config.toml
num_hidden_layers = 14
hidden_size = 384
n_experts = 80
experts_per_token = 8
d_expert = 32
d_shared_expert = 192
hidden_act = "swiglu"
moe_layers = [1, 2, 3, 4, 5, 6, 7, 8, 9, 10, 11, 12, 13]
router_score = "softmax"
normalize_top_k = true
routed_scale = 1.0
balance_loss = 0.0165
balance_bias = false
router_z_loss = 0.001
n_groups = 4
groups_per_token = 1
init_std_router = 0.0138
lr_router = 0.00124
vocab_size = 15891
norm = "rmsnorm"
norm_eps = 1e-06
tie_word_embeddings = "early"
optimizer = "muon_variant"
learning_rate = 0.00695
beta1 = 0.95
max_grad_norm = 1.0
batch_tokens = [32768, 65536, 98304]
max_seq_len = 2048
train_tokens = 371000000
max_steps = 5828
dataset = "wikipedia_en"
Below are experts of layer 4 (counted from 0) of a mixture-of-experts language model. Rows are named router (the router's row for the expert), gate (a neuron's input weights, with its number), up (a neuron's input weights, with its number), down (a neuron's output weights, with its number) and show model dimensions 256-383. Each number is 128 + 24 x the weight over its row's rms, rounded and kept within 0 to 255. Numbers have three digits each.
Before each expert's rows: "comes before" lists some tokens at least twice as common just after its tokens as in all text; "gets" lists some tokens that make up at least twice as much of what it gets as of all text. This comes from a sample of Wikipedia text that the model never trained on. Tokens count by the router's weight.

# expert 30
comes before: " ", " |", "|", " —;", " |\n", ";"
gets: " |", " |\n", ";", " —", " —;", " –"
router:116139145159115135197160151143144120135113096119155111079128147113107106139071145142118102148168121159133147127105146123109155141106096120102145162114137120103137075158110098125132105105119108111110142085122140154114112126093132141113135114114111140141122118107112099071105156154147087146125120120153157163138122143126145057137099143164147140166138076071138142138120125104110136104157
gate0:146147063141099157146124135138141138143136127109129123145119141129133128137105160127160098132103108118165123171126060140141178129114134113151137174090173173152136097164132136136128137125099153087119107085096127128124132167144156152174141143116121150116149112112123131126111119096147157155135117122167103104083147122116136130176091154122139095115137135127118061147116173104107154121132
up0:118111125130118090129140159126135163155140153142133138186174156118119144136102150102120126153111139128144113141136138164127119088109148067121081119094139138165140154093126130110165141137166143144112125114147158133089116104148172139150107114069088120175130093113119113136152171061109149087139126062159137097156086138143131096116125149168086141102149178174094130157130117110162101130124
down0:127141125122161121152149118127126117121128133100097120112138122162114136100123160113099133123134136108126144119121146119145114111114109129121091128181120098159103110122124143162111110123138097135103145084145129132120121140108133162150114138118126127135090110141109146180137132145106121154157188125127108116120164091126143118140098075109112132137078174150082137127147115160158133148141
gate1:125122144145095143160128092079157077126086149120141111116138108143156116121054089166144084124176133117153111108139100127095159140127109134137130153146142133134120107134134124131131164148108099113148159166111152097126145140136132115124142107115100128111131133096147125126099112111141123165130127128154103129103143153143137120111120127119158077088164082133140121136114140141073131138128
up1:172163163149125140128136154170092113124171090158141136136162125140094119144150116134107158154137148130115111142140128111150110111149139133118131120124163137162121140119140143119164168124154169151119147110117086145160068095152144170118108095127126152113125100116112107114113162120118129114186125163109120115158125157107129079148116109163126162138141105133118145158151163144171140170108
down1:082151135178065161137143158137153126136147128115117109105140136156138133126140142154166134138137129140090136090099128141126108133088168138108117099114139147129147088119158136123123131143132083121100139141122114124112106155139143083123097128106115111136118129092118182135137151116101140161140174111103114149126127101124097093157127124083151169108170066126110088084147107144104149163142
gate2:153141129123149115147150120136154127117134135058131116138108133178133160118146126146068110140146105123130089102135074124134114138138135112160127134109133121162138096080145129105172111151151128110111097136099194123156159142101095161116156129151134161140123170163091107124128121131130097183118140113099101098119136114151108158108139163174086129120149138090151130171121106125140106123134
up2:156115158100137114135123132121126161124153128128161138140111146101137142118125128158159138104136159090068121113138113126142104109097131105116124118098097133141154116104148111146127143134126112142141166124169126123130121126083094164100135161128161133124120192152118148135169179124095108148123140127106110121144114109116099142126127186130142149096121119125113121169111120151180162190174
down2:106124160100127079128129124116143115154128126093136077169152187132120104098138096101114116120122105129093118123114137119161056118151110138170164194151145159121127135126104156134098129107182104136140116165148132140144122123135096153147163113135133122157118162133138143102127111163108098126108120137115112149110132102138156145139096115141090116124151114139157128099163140126124118076089
gate3:110107090129156110127124147109156133116130128162136092126105110146099108118143130096101147121136083115131088128176152134130110136079214133123165131154159041123135106131127122139157080140133145135123112150163126140139144141102120107041133132118086124152091123147141115157160126120177113109145161112154140112093124136088161123146111089138108143132140162137134099165181117107130108146131
up3:175115135151103129088106163105129151103139124138111128111093118106180166127092119090098116119168095110118113128114115142116111143122137155084120077115133112107133143131109147140156149102123116111109139156137126167167100121121097076141135141122112146092123105155126116126124122138170129105083167101117125123155098176104099117126156092138104171163141144135144131110154150161170148129118
down3:149129110102133153118107138104116097109102152147163160122123133118199171133143100129102120142105139104171131080101165110118103110088151103145147119112107110113132147130131143102100143144138154162140136138135134096114160158137168091130142119137131132115118120160141179178118155125078124109132147161136141135097100106156122141157118143122107131152132129095123145099130143131139164060159
gate4:145135108162097119155107129148100131129137126104188138070175116135127123133135150113119166111100113135169121128169131124148075139112146174086148112098118091155144115098101142146112154159100164135100132156178141142156130119149135149139118139108123149145154108113112117119184103123124171119138109095101122161154109116130147180128064124111134152114104141084114106130159148124180139174146
up4:130121095133139145117131124097149131144103141137097111075132137103099188133149108137147122129142129156126139121138146114135157117113128114125141077134138129115109163111139130113172104117137199153094136134158146169114109160161083129129162125130133113129139108122158103112146129147181162131113155124136134148130193117145144144146121086152104181135121147094132156112119138132132080108076
down4:152164118111159116117119051149087138116159147133132199114119110121132126174132123112158111164123119105138122155105103101089118102144148135172136075163122116158163085157125152114113161097126167077182156070098127124096132138131147147120150084176092155136140139106149130132115087128169174093116093121125150086107138120158124124099109112112133139162100117112111149124108141115119102170120
gate5:118151177108164106135180181098141087133121104145168101111111174094160141160133168114091092142111128096143088118162130141119114117135097121138129119074094119112137121139113095125100140107144107110122133116120137128140114155162123096118175094120097154094140133110153125129113139166152122184152132143173117143160171136157133127150171120109095129133161086127133146154111131094122096105115
up5:131156097113127135110144092160157137159111100126105140153133126112087170097147136153119140155121120120104108109129121144126116132136177131158119143173109118121146105106149116140185122093134156082140143104123132113145128123171139123073133097131168144160132082157103123135180099135102139142109157134110099126136115116135127130137141128133117163102135123178113153145164116136135127090127
down5:145145132069157116103093079120124127098163139164142124125124145137084135124160159136130075105083128139116124148105147130157151152076146093151121110131129123147158122118137125130096126091095152138152175151150143092128122107101131136103145152108145114141146157145129134119119112111120131115123111141139128118137135143150148101121117113115139161104085118129124164123121100136124151096152
gate6:150118130175106114129165147126177124132102135107116120132157183121153131129109166141126110124151147127180102103124158128098135101138126093098124137092104136117084112095112120150132088138118128111098084146123119150125124147143114137127144150119117148128165174124107088122137114124135127144161140094137109139184128099111148106123160128139112170141139073134090137122111094097123123108116
up6:118104134126119157129097155129115188118164131158147128087132101140135135153142135098129127121149126102127113124100121146184089085101093126128110175129102147140115119159126141137159113091141128157111159123141070171148113137122106151134117138105129117124104102121095143136117157138179131100111104106128072092123087144087097170130144114097114131156145112176142131100102171175105141102132
down6:122128106159120143116142141141146139123140124172150144109138122123161131129161119142180130122195113133138153089133171075139125116130139158096092171098136120134161137090141125105112136106147102143130133056104146117117121118117126180178138099105144122144123103154138104151135161123090183128088142126117134136142150093130080082123152120144116110136143114100157138153164164133128118113171
gate7:144099159152144109098153144076098148133164135124138134113146126106106127195142146151116125119163143133100136132123142135114135132120087132135137127170110113112134110115101113109137105121107144195152095115082107113130099099158147117172168132141166100104118130129118121134121138124146128080111114105122140079123139177174125078174101134100157166121125128119141117148122118144153129143129
up7:158135125159135073148182112095148144128123094103155115129081134152098138141170110107132125116141113138120126164152139182100106130137113107130092171128157112104131136102110138124137127101118147138110139166163137132107088133142148095106154130144123172148133088121108176094150166103151116150132130167090142124088120111079112184117099111143154160154124132129110149065130120116103155147099
down7:142154133124150131141097149107136139156144156096173137131140091142182114162167121126112185111124122130137157097144098134087118104113141106137136122096112171129093102086103140133075140144141151156156134153103127092150124124123130144112142089125134119167122103121152124101130109140140151134136101125105155115137111121163083134145160108174141099116169124111126077146146100172116135082095
gate8:116135164143186126154177107135149146117115152104127132164113132157127158134102166159166122137149113120153114147131092157151109107107150152134146142072159150131083158114086102119135144115116129171128110132160104116095152120127122142112146124091114135123098118148150109148115137086081181135155174122156141097109099109154122112102113132103134102124133123192111154147121192145121068093111
up8:141076147142136110147133100158135167108161137163177105165154110122148140096136138110105143102155112128086122095100156122165138127122135140143124163136122140118147108110117125105108160199170135146141095086183142139138109175128108130142149118098110087135107162141151095126155104117114128162161131155158137115163113108176136183110095137169104159127124188143082112130118115114196132111174
down8:129117135147118101155156115110133132145148115127134144166070099141136132099064123119139126140148115127150127111104137139157126129145091126146118106165116104157109118128157125116141135143140088110137099139125157146121124149122095131083149126149121123072110108166157125151147099181134154164119147195096137121081060126133138080115110138184153140134139128098095099108122167142111090136118
gate9:103125151120150162121169119125112081061101161111119144148132096127114128113112106100143125146199125109125135116163142123105133146111155168137130135115141144125073136129142153104136076106079094128103184135125136115128111109127154158102113136161148131127107123119112103110144126136136094131135145106150137132142177140165133113154150150135148148095153123197097127164112111144167148121121
up9:126113115077099162139152125127122084128122178117163118120151083189139162143109104157096149086129122108160163092146117134125105121074105169131126132122125093146153152108113135147131142092140122084150126123151131115149093115162089138139108123122170127164108150122118119138119099156148119137151172144093141135098154101135151111132142122150132113147095084155093130154121168160110103112123
down9:111132114117147074169124122154145101116117142142058135127158140129103149119115134132176097101131131130091102141133132132115076156137155130127114127130158165148147150166093082120155131130145146112141141151093153120123129148126134062134115098109144122112113129161125090111103113112130152107133071147113143082107067139125120095112114129183144144081135146109164116132094107147138133155141
gate10:138159077152146114104153146147114133128121126118135123082173113125148114182126118110092116135139099111130121154112107095078103148103135146173097051097172103131119097126145130074140146139105144134102162098118159129104152171096131135149110115117120127143167139143160087108113099121095147144127117065101124153062087109110154164127115160122132154136121117112109089117129121127109095139142
up10:094159129129163168131133184115151110160121137116123066121134132146102097159128162123124124125149152108148133087146134110162097163152065108097092126169165113146106169120176137130150173127153136123147085123146138094157073142144094092096136105168154162121148142131144089164173121115159107142076099117117118116143103120135131100104155158165118127121102138127080118093134087163107133132111
down10:102188138081114107139128194130172131109124087108093116117108131117101175157156135155128132133100149092088177115108175124167118142164136159144109127153128110112141169089143132159080117100120128180080131130129153133144137133151113160099115106125134125195159132120113153143140155160134127120103083118127094122127179118152137109123151116149100109147091108153107119089132089106124129153167
gate11:136162115118178150107131124103124193099117129150155111112100161156136124136123133080133120137146144127143102080150150152159115130179139172119175142112181085136103152122128069111144156137107135119149108183137155124113110117101089150136197129143151125131145089160089107133136126104149143158109084072120171066122147111118109132104125117108156133093119157095080098123156082119128116127139
up11:125124121100091142134188139136096119138113118122094137144127159100160118116111113139099144125147156164127187116142151075117169166126134138122145101180108123148105120185111116162129130099147162118134121140165117157095104128119126152124125111123083119151111130064134082125125138138104154147114107139125102128153116128107172133142150088147125142139165128128097100163139138120138124080113
down11:129124143140172132144139150107173142099092138122103157130112156149109130122149132178124120146112153133118137155150126109116139089093153148084103152130130084162131153095148118135089107086116132151147109136128116147130127163105140123132137181150151092101147145070127145139120113119094142109162119091137154127152084113128069151152121073109126103150148166150114145108103126091100093096130
gate12:117169103114134156107108116134148178098111141083163084145120147084119052128087131137156144127155167109130151166139154143130147143119133127093129135170118173110099130164093115134139099116131181109172139145142109141095157144128108145117113152079072159116102116128184130141146137103154157115125172126134125128119093134135144125146107124101129159119136120122186154105100090156132091176128
up12:145152141142105100127084142126107152148147154147101145169145063130177074065122170125080079122086115128122147121090122106125178151160112134145080126136173142104135121135116137097097148122108127116141124142124145143134132101181138096113079103163077132154114171147094109138111143091097082105121136126144130131171132176100129135131109144099107150152080081171137127172127158124096156145149
down12:138151117064115162136164153129090137124153096138124162135131116132137145147132096101108082129141138131128131167069161100113117119105163154116111159133105146109143157104104122143123139113097105137161140122112175099085106115136109132124095135101120152129155129109165153114136094105117112090134105092073137134156131129126107151112085134170112135069089154141118149160137137133161174115164
gate13:109119121107145137177139134141132103104147128121151127119122168163142099125174088132142142128112106118091137149170125110095121152144115175120132150151144130137138101121091147159111133087100143090089126120150106161169118139153108141097144147137140140174138121143194143142161114106115117141102137136102115110109150121121161117165159134138054104109097131142141091162104130147114117118147
up13:140107173134128114160107124113122123110100137098095129124127141122157172087107134148145116105150108189108121126166136133200109090121106132141097167131101148159146115101071167103092128150118089106093104124131116110146081152077151127131092108169174132098078141159119100126114074133070150142138135127135103126142136123116139121133132108097127068102135144074121121142134087121125130115140
down13:095145155146159141136147122104112154099097089128121124103123125161107093148140120118075121082125131133104096113118127109167138145148128132113110146138101118107121095183155160150139125134143121103149112137151084068110194094133132120121174111208081123149126110077135073064109107153137150179125099119105121096136168151109144117142129147103164105142117111141162097072170111155149129109105
gate14:137148114136162146150134139113155110091129113134142133150168118147138148111120163122085100120154143091156096127105164162128117116098126138104132113092140102158114145116125132112091116129139094145169183112134132125131128148106146106125135142122130144125092134135149121104178158162159081130146148061124144130136128151133091109168136106122165114119123132136091130093154120162121129128175
up14:110141142124081086162147154157121135130132138129153134086123123141155104123139098112178140081125140118101146107152130115124103120137123107178102140153160107123148136157147106158160148180143150137152122078140128150152138135156148135157094115161110108155157129102140153165152117126149114117126134159133136110147134103150105145095137135056137108112129109164133118123107089189138140114134
down14:121100173120099112129107148142088140106118124134103101158123131099139133126118128141141118131119122147135132142097172078129167140093117132134150144125106141122141084146116174127117155111157113152098119112127129141143098151140075103095160095137134116101165086108087133172156131127127099121190148109141147184178145140108132140089082118080096110148127123155140143128100137154112169112109
gate15:204074123154125117139160153111138164131120132142138130138123138149080131111126161087133153131153081086179153141157125119115141096112139160105142138125104086148105158119098165151138064085090119120119127115139125106096157125131120123137159149112148141156156098136108118113100152124105105125140182098160161147141127128145133131168107159135124123149096173151137136124115114091107159104123
up15:107125139163155123109121131136111105106107120116103081134116143157131151149133153132158130130139153130120159129140131125130094153172135161132125119139096129104103124107060185128135135114113147150173115120141126161129117158091145149150135108135081126144159150116153153075143141122105151103148160143146149124144157106102115122141137128089099092115095132160107152111108140078139135093119
down15:118145118104094119150176128113136120081142107117117102119121132100112142115138109103144127116078134108123133108112126109139157132130123141159080155162109132132131123097130119135133135135151149105158105130114131143132152114138152135119093106151140145173116126151082117151138113137079147135120144153131133134129090142144130115108134109154152111130086084119125128097070166080119171118145
gate16:109165180128114123153139160132165120119133114137109133167137148124084123165139168169107124161101189126088142169116108121115136093107106137158166160120123126115115105169163117132145116121093120106115189139157161111142131132186148132124165152133115119102148152119152085142106132120171104101121140134140132136117134146128072146173117126132118130141169081129171160120150127109107119156156
up16:144149090122116140109075146131145126130157149118116135132158116120133129106110152152141113160094153131132173138104136119104166126136172162140114111131173159120142140107108129086072117093139125143130115180107124152126130094128128081131086066143152136141088133136101175119121062180128161140112108153156112154143124097140138133097089121142182171092107116136110108153066111122115151076107
down16:155082132121152120133145166109131119111138138080161129125116131144113148168145107087165115134133124124158100118135128129118115133160110132145127137135079084136106142152103132130147118146103140171107144093101076060126131087114121103134152134081128173101136145106110166127105097117113112104126120128124121088134133152113110140175163101139155163091107130121117137123119100097149110171141
gate17:096131134157154172127121124095182101155118130132138160083098133093177150117126129135153146144117097080157155120135136125121099138163109163106115120083135103080123140132082143121088183084121132076153111137118149130118103110130157148147121128130141108130118138140092087118101126126085099112120128141154136124120141147115139074104092161167135149103143070104169171127051141126093125101109
up17:107136099091137128130140144137132099155137089119132166125145188112121134126135154133152124124144159110112091127129143179125108132123128157102079114168087113118107153130077126153128099111179127088134115131127113102115113126152157160136113159123098119120130139095137132142091185102129132155165127108100120125077116176082125148129118100138146088127108157178163124154124165132127138109070
down17:142163137144092135154148160110082123087158091038125084118102144115159137129155189131102137130161137119175136115148109163090111122133114071110097149121105163148109132096111146148146081115142133127161131149132146117123130118139151127106109125077164131122147124135140165158102152128110109139129147114127131108129133052102112100105147130121129137138100128144125104102142141104130109122135
gate18:119132137108136152119096157178121116118157106160137135151135166103100124120147112092131119101109098163133112113128109117163181201152145181113130124139142132075097140118109168118177095132173081129046151145105131123102130151100115134137156081143133141129162132148137146125120107115137072168113125110124123104147079141088115126177111119163117118125131108098194138147186147134098119130097
up18:089130163083129135133089122118116136122127129108159148122127157134135155130107115109158130140141118169121085097127123156154084108138100125111122145079109125133099088150146149117179157120157133114131133135134130137127146114116086118116149100147128161134106117183122159129107083120112141128110093187110103084117134134084145072122138181131153121071131129115118126132163146152092111173115
down18:094113117131165132126142117139190094148158115125116116119144148129106163148108132134170119103119170167135128096160130119152131172097137164091104142087173106146126120158138119103150123118092111149151092109147122125115172123124143116177135121144128142114113091094139111137150113106138114143118153088136136129188148153139106121117178095157113140147095109156111132095108103122093142152095
gate19:191110131138126122181145186156091121153127104113120131134119109146162136154078113094144108116104137120173091112126130092135095097136079174115127120108171116139089138125129127140107149143113101141118155110126140130100107141113106106155145129117124140109133129121102115137125105113199100133150096116154102158150127108086131106105123154146110122154106093128116121147120124073139175129098
up19:167113143087085111183099155100127124115114127130119131121143137116101152154127122131141133116129071115133117120128123110170109117119130075147110130127135145079126106150119099119101115134120114130149166104108105156138127145160111079134085129072131101110139153067120110153081131121156112147121138117101121102157180119156098117117174112158129096162138170096143140141089117135111126133173
down19:095089148115128132139116149161150154145147159137144095139130138155118114135144149085110122152099116101124139098094066166148120148129116088139121117120107091142114147140119060154133143144137119130108097118129087132127099172129124135125111109156094109148163142126108093153168148055132131179111142160133098107135130109118156138130137105160159128113126103121141129152108121113129126122149
gate20:120138130150133166132142141085130115138166139106152166200102104124169135154099138100155109074132138090124145115094149113097124144158114175122139144096117124100114091096131145114147137087109088121164152148150150120152135114106117131122100141121137106132103123129112136134143164097142147118126141157120090148131161164157121089120095152130142130112176109140122149126103146100136142126150
up20:152157153154133098099144126177135110166153125133136116144094115148135106141174155103114164128117111122138100179129116148100157135116121098154137106145159124125131125135121097135126134113170151105129098137125156149137114125162101198118158128120113107110134107129121111142140143133180116124155159160125156147132089140113123124132157175125133162110111092064150075099128127101155127133102
down20:198145127154136123126150140146095092134134126153124133087102095104153180098129115181145123132125135092116105145109103117112087099158124137106117161127120096109099185111127111086126143150124168117115165165126153149150115142147123126106134129124130111133137153132134151151121158176112119142118153110121122139134124126126148162150152123130127152124164138111118108131112133138124130131146
gate21:099140133084136132174141124111189162166129135095082150097109133101110131167153142114108097139096179124129149123120105134127112128184125114120102132136153144140136079152107127124142111146114089156152117135111084134147091104137112172125144129102118152078130113138132126160140156122163084144126123100130140161141114190104145120091129139103117135116142134100143130128121116135116168174165
up21:137138144124138117139153111120143165118168128106149127166120128125068116136158167134095115123090120169104114160166131176157107129113107140130095094118133119164144132115148085140116140155133122088103187129095147158085125103100094098155150136098099133123106132134150099119119170110123131133123117153115103152113150117088147087157129118098135100148118153153115126150139084080125124147120
down21:128175106086135111119153107131150143114135151137122143140129111143165128134175121112146153146140079130130165124123158115142112174097131176094137171121166170138117136121182129128116136154104180141136160163137150138099096082167083112111124170140150153133127126132113104140130121114147159121141105102109142132106136096159149132133125168129130139134115095123111149147114078116145145126126
gate22:110142149121162130145131156132113103140099098091185087127148136119114127138148149148105105103185128156108123090112175134122142130109114131108172145114181113129115079150145143105127146131106142119103150106101137089119109138137138146147116131137136117156196124129131110132188125114123154117136085128133147138105190162137135083129090160115076133110135138133143100163143160143125111121128
up22:170146126132117096132192172093142114195128122103136073143139142132114113078075134113122113145133173102134131122094090093146136124163158119110128123138122110123137140113132109102073142146145154129122119084141117123127133120143126142128112093122134142110124150117109068131125081155128106119112102120098095121117153167106129119107122104148129158114112129120126123158152134108133106094155
down22:158122103133103083149097124126121105093165154084135110115123124169094130115154204125141115094060108130116143140118150141115115131124126140085145123170145147120153099081098137121112128111136104136152094103164147147117128126127123148137118090096115108154121126123095131152108101134112145114139126143155139102126107143130128102120153133096133117173094105112124130116148140098136150134140
gate23:172145082099138109132147148128071116124087185122124106133144143151068150135127141123109095137154143137082147141120122132117107185079146111090140117114107138120086176116130076120112125135113123138090133074136154113112121136171099140115129135137146146124176146098123120143150161112076118150117137138082122138097120128155130159118114124145134140130133126114175128098098135136120137099157
up23:124123098132151165122106114102069148150153161107134165088133077141186159121126095111127156159127077121106110104105107136127146152131164117183161110121133113135179091166106154094120078170113165120155132113112122100135133154153176109148127143147140157127170113143156134097145094153121101126132102165140106127079131145099132095117149133138143158153106123097133137103076130144123130105140
down23:098111144113121104156087115116149089105126140138181170126142159171123161175093122146108159150124120142142134111113129153112112118153095089139142137132126111137139162141089103096132147124129133150082156118101164107151105114187151133114146096136119083146124138171120135104115182099154115101097140159150109146162179116143170143144146136086095123106131056126163114118103146128100106073178
gate24:109143150130125112130158080121127171146128154127102125125134149114108124114150163111116121146140100182129162164115086131115120152171137120126156105132149162116162111134154150146151102093096116139141107122091132103097108129131111108091152077118131128094174116110091096106135120146093127153137119116148118134131087075143125113158122137179132133148113147146170127165136130100095139115136
up24:141092137088088114147089107111166182126154094162147113111146124130155095098161149123135110139187167139112135181136172144166168143144159139095166138118115174137146089091115098127127097094086101140123149108139129112188144077139133102168120113095104124090139163112101112132124141062133140121135116105126130129159129132110151093116134123132122123128136140148106177133117141137107139153136
down24:151148126163162098154081115128133083144162147110140191101153138125132143152193144101125141100108161135145134054150145135097119147121132116081117120127127100098116155151120156120095115111124091124117158130126119092147122140150087110104158123130086144137162125131122154112149148124136107135135130156139131139158127147121131198151116114127104134127140101120178119133155145143130110131154
gate25:128185127120110128096116138142131129178128114103118146133113148110089096094139180156120137096132110117173127109107111142125095142111138097141160133099136109164123124118103150129112142103113097104093129112088132128078115120126101149170127151141159112126138131116111089137181117125127146154172123105105187123106173107127128116138145146113137157155103113194110124110155179124118116126115
up25:140127130148190108158136129141124135136108144131120119159123103111175108145128089126115138133093139159199146122117140158146137139145130099138114182131129139127089168114120090151143093149175122092145097135123159122132062096132132135114157131124124151082131107083153107110129122142137104164142128136115130160106123088147166159124121123130129117126138090144126101148126125120172176082157
down25:178089132157124132128095098104125122108161176151172108099105106140129128172127133138104137146144140095131114121124115169146136105143144131101130130129130070143109146108135108099131050156154149109117142140159103082152125126119117142099135140106132098114090115154142159117088160145136120185135114135093108152112087129122109162108119133136176117118122106134160147111135099145147127200092
gate26:126109094146170122093127147109097114133102144126178128119149152144142109144110125144115119086111147104152147105110122132100103132147102137124130107105108098152153110151143130088111087140108102147149145134115135130115110137121152111158160101135118169098169113127150085139118103131137113102103108141123160127087158125140111148178142110132123119116124115202124154107114125109131149105134
up26:131130186065169115109115104101134110125140120122153128126128140136071130109139132146138104113107149125123146120141151139099100105129125146134120168109112114096093127117128095121128139128148111128157123110105149138109207125121157142081132120125090120128098153109129134105174123183131100111145140129135126135140141200120109108147187055085110126108174116117104141109119128179161155128122
down26:148132118173079120133100120118126147086125111157112130103155157083143064093126130109110120111132097125151164149140100137097125156126145144127081097170113156131133103092109095137134121175154153150142121123095108150166118120106130133109170123083118138128105144114139162110161111114133130163103099122109089097127111155117111127109158158109097159090141092158125110121123140096117133150107
gate27:146158135155135102061145157200132104115083129110118148168117115140124138138109147120108135129116123136075120154102135122089124099114091121137164123126137182165123123138169133126092141122164144104093173130113163107157135125101093105119127147129133140150095083128089125161136143098122133122123101113162104144133107154144119120137100144118136133112122132145129108107138102123111127153154
up27:100131097148145144100134145062138123147117117140161109110082146184117144171127131146151134139207143135170123136122109153078125129123172099090112158170154101123118158131105135148107134114119129140136093179116138117115116093140139130098144144162128135151139114113118160161105155092100143150154124117110116153106137114097138124115090101058116106144167134089120159152143130135154126079131
down27:152140134147089156110154089110098177121099108110131159099124132122089115166133121164094087126144135111099119146167103108101132128107116160148133150087150144122122136146161140132150143144153072142148095110088094121135106162131124116169146151114147128049154076113070079184118111149093148154108148130129107122111065161141129089156126138148115088115102120094147131144129130112134137136150
gate28:116139134109175138115143153157113114116106113128086138119073119140142082182123149133152093124171105097155122121180169139160135135155133104098148071148162153122136117158107159163118140136116115108134134108121141152106102091129086147113159104095125148147128111130128090128174120111151154091146112107103121134162130100115150109165102136144088141131102121136145090117112111141135143143163
up28:136112124135131114153115109154157121148177122146125102137162105097149116144145154095127139153104156156148108133111113154151128146157134115106172075102118101137156140141149123107149167158149097089088170152083183135175142132134138129159165094112091118104082153091123116147147090138114118128106146202112113142143130103166149145132149123180142139109129083150163135150125090176118098127132
down28:086121161169142123083110116156113110131155115109101167108065144120146152095121101078137126100069116136094173105129141112142105151128095111143114130096124111120128096152152147155085103076123138131138159085137094161158108105071141122136097132142108106186118117147131108143140161142136120120132093150155148139118132119118154179124151135135119129168126145123108146112137113159114129143119
gate29:118157111142080135146079136134147114117145157127197122105124149154154152171144121122140171146114163145093086121143072117100139139123122130141094154091148161136132129119138105076121164162122102122101123135100115091098141144157160131106114109112143107215128200162123153131130110162139168127107119122083106102137115112175119082133181113123132125106129135173123119174123105147124109152103
up29:140121147123146099105154134089101104115117141126119103123126130131163135128124146145123154146122126103100113159119120175146133099117143151129171080157144086107114146145097135135096188157138130149114088108136091143129112146118092119149134105132118178153152137122157123119117109181176154151133108174120086106097089168130131138145117091124146140134135122118143150155166154137098121144151
down29:112088074120155099173138122078080139140137195126130106122116126147127142113124142113188127144102125141155122156166103121114167120134118144121182073127121112146136187147128124087103088128135150149141126136122151142106142083108152089139107096124122120127099187165129103166153133104109128172157121161162098123111151119155126118151126144163131108126127064114163120106065131116121152167141
gate30:144140162160116114066139144138116123131116173128104112116111104137148148103139139131067130101159123103124104135177109154161141162134111174141175101121182162130136134147117122129120118151135137125110133155093126108144148097089137146133140122102142161151153144161114149149165082127170080174125174103161149110121183119108143128119150176134147176179094156107127132116098084125116132121149
up30:121120102119110123133080116152139117108163129155136103149101125169129132094142112122167130171088165145183137086102118136145135077122139183131137105141093136122138096131149163154130128140153111128083133107131105151100132158124149178157111117091117105120067130123117143141120118184137131099159116177147107118141124167103178087135142105094129112127160107136112136157133118083092175142156
down30:175118118101123124129104167130119137125177120133097123158155139159141118106137151108124118130088150140172129126114136110127072111106120154112150153079131144136143104150153115085151100136141147115156082126150124131084119152104109083133172122139166138132148110134105133109088074124097142149092129105174124160137138114153108138136128153178109127112075110161105160143081145135112135131172
gate31:116134133147105120168118165136146139138121086094140121149154112109133097166119105120123088127118120171171187119130161141133162093062120124111161140117108113154070141129118096165102101118148093139120146123118121109105129144088161150132096123134126156094160115102132082107161110130124137097146136110156135119144075156114112068108138136126146143119160138113135099188131175115099086125135
up31:124105097093130145114155113109128152173156129112138153103162123158103084121159139107151101124143165122131129149122102103118122117143128077075155092071142132126093139136155081149105142140143110170150119128159140149079130121124127157107124124117119141116100109095115068121107123132135082141096157081137116165111147137105123070101137131102130092120118114103163112137105138156067106089147
down31:149112116136160121146150103114084111097105132164152166100108129130144146107122159115117065120141135145136130125107115082136104183135134103150143109158090127113148110147110138153100131119121097175096103134128146122086148115129114146139130114173134100115149109181143127150144147145119150124145127129148169154129137097130124170082096148118112111147162127139124115125137150127109128117190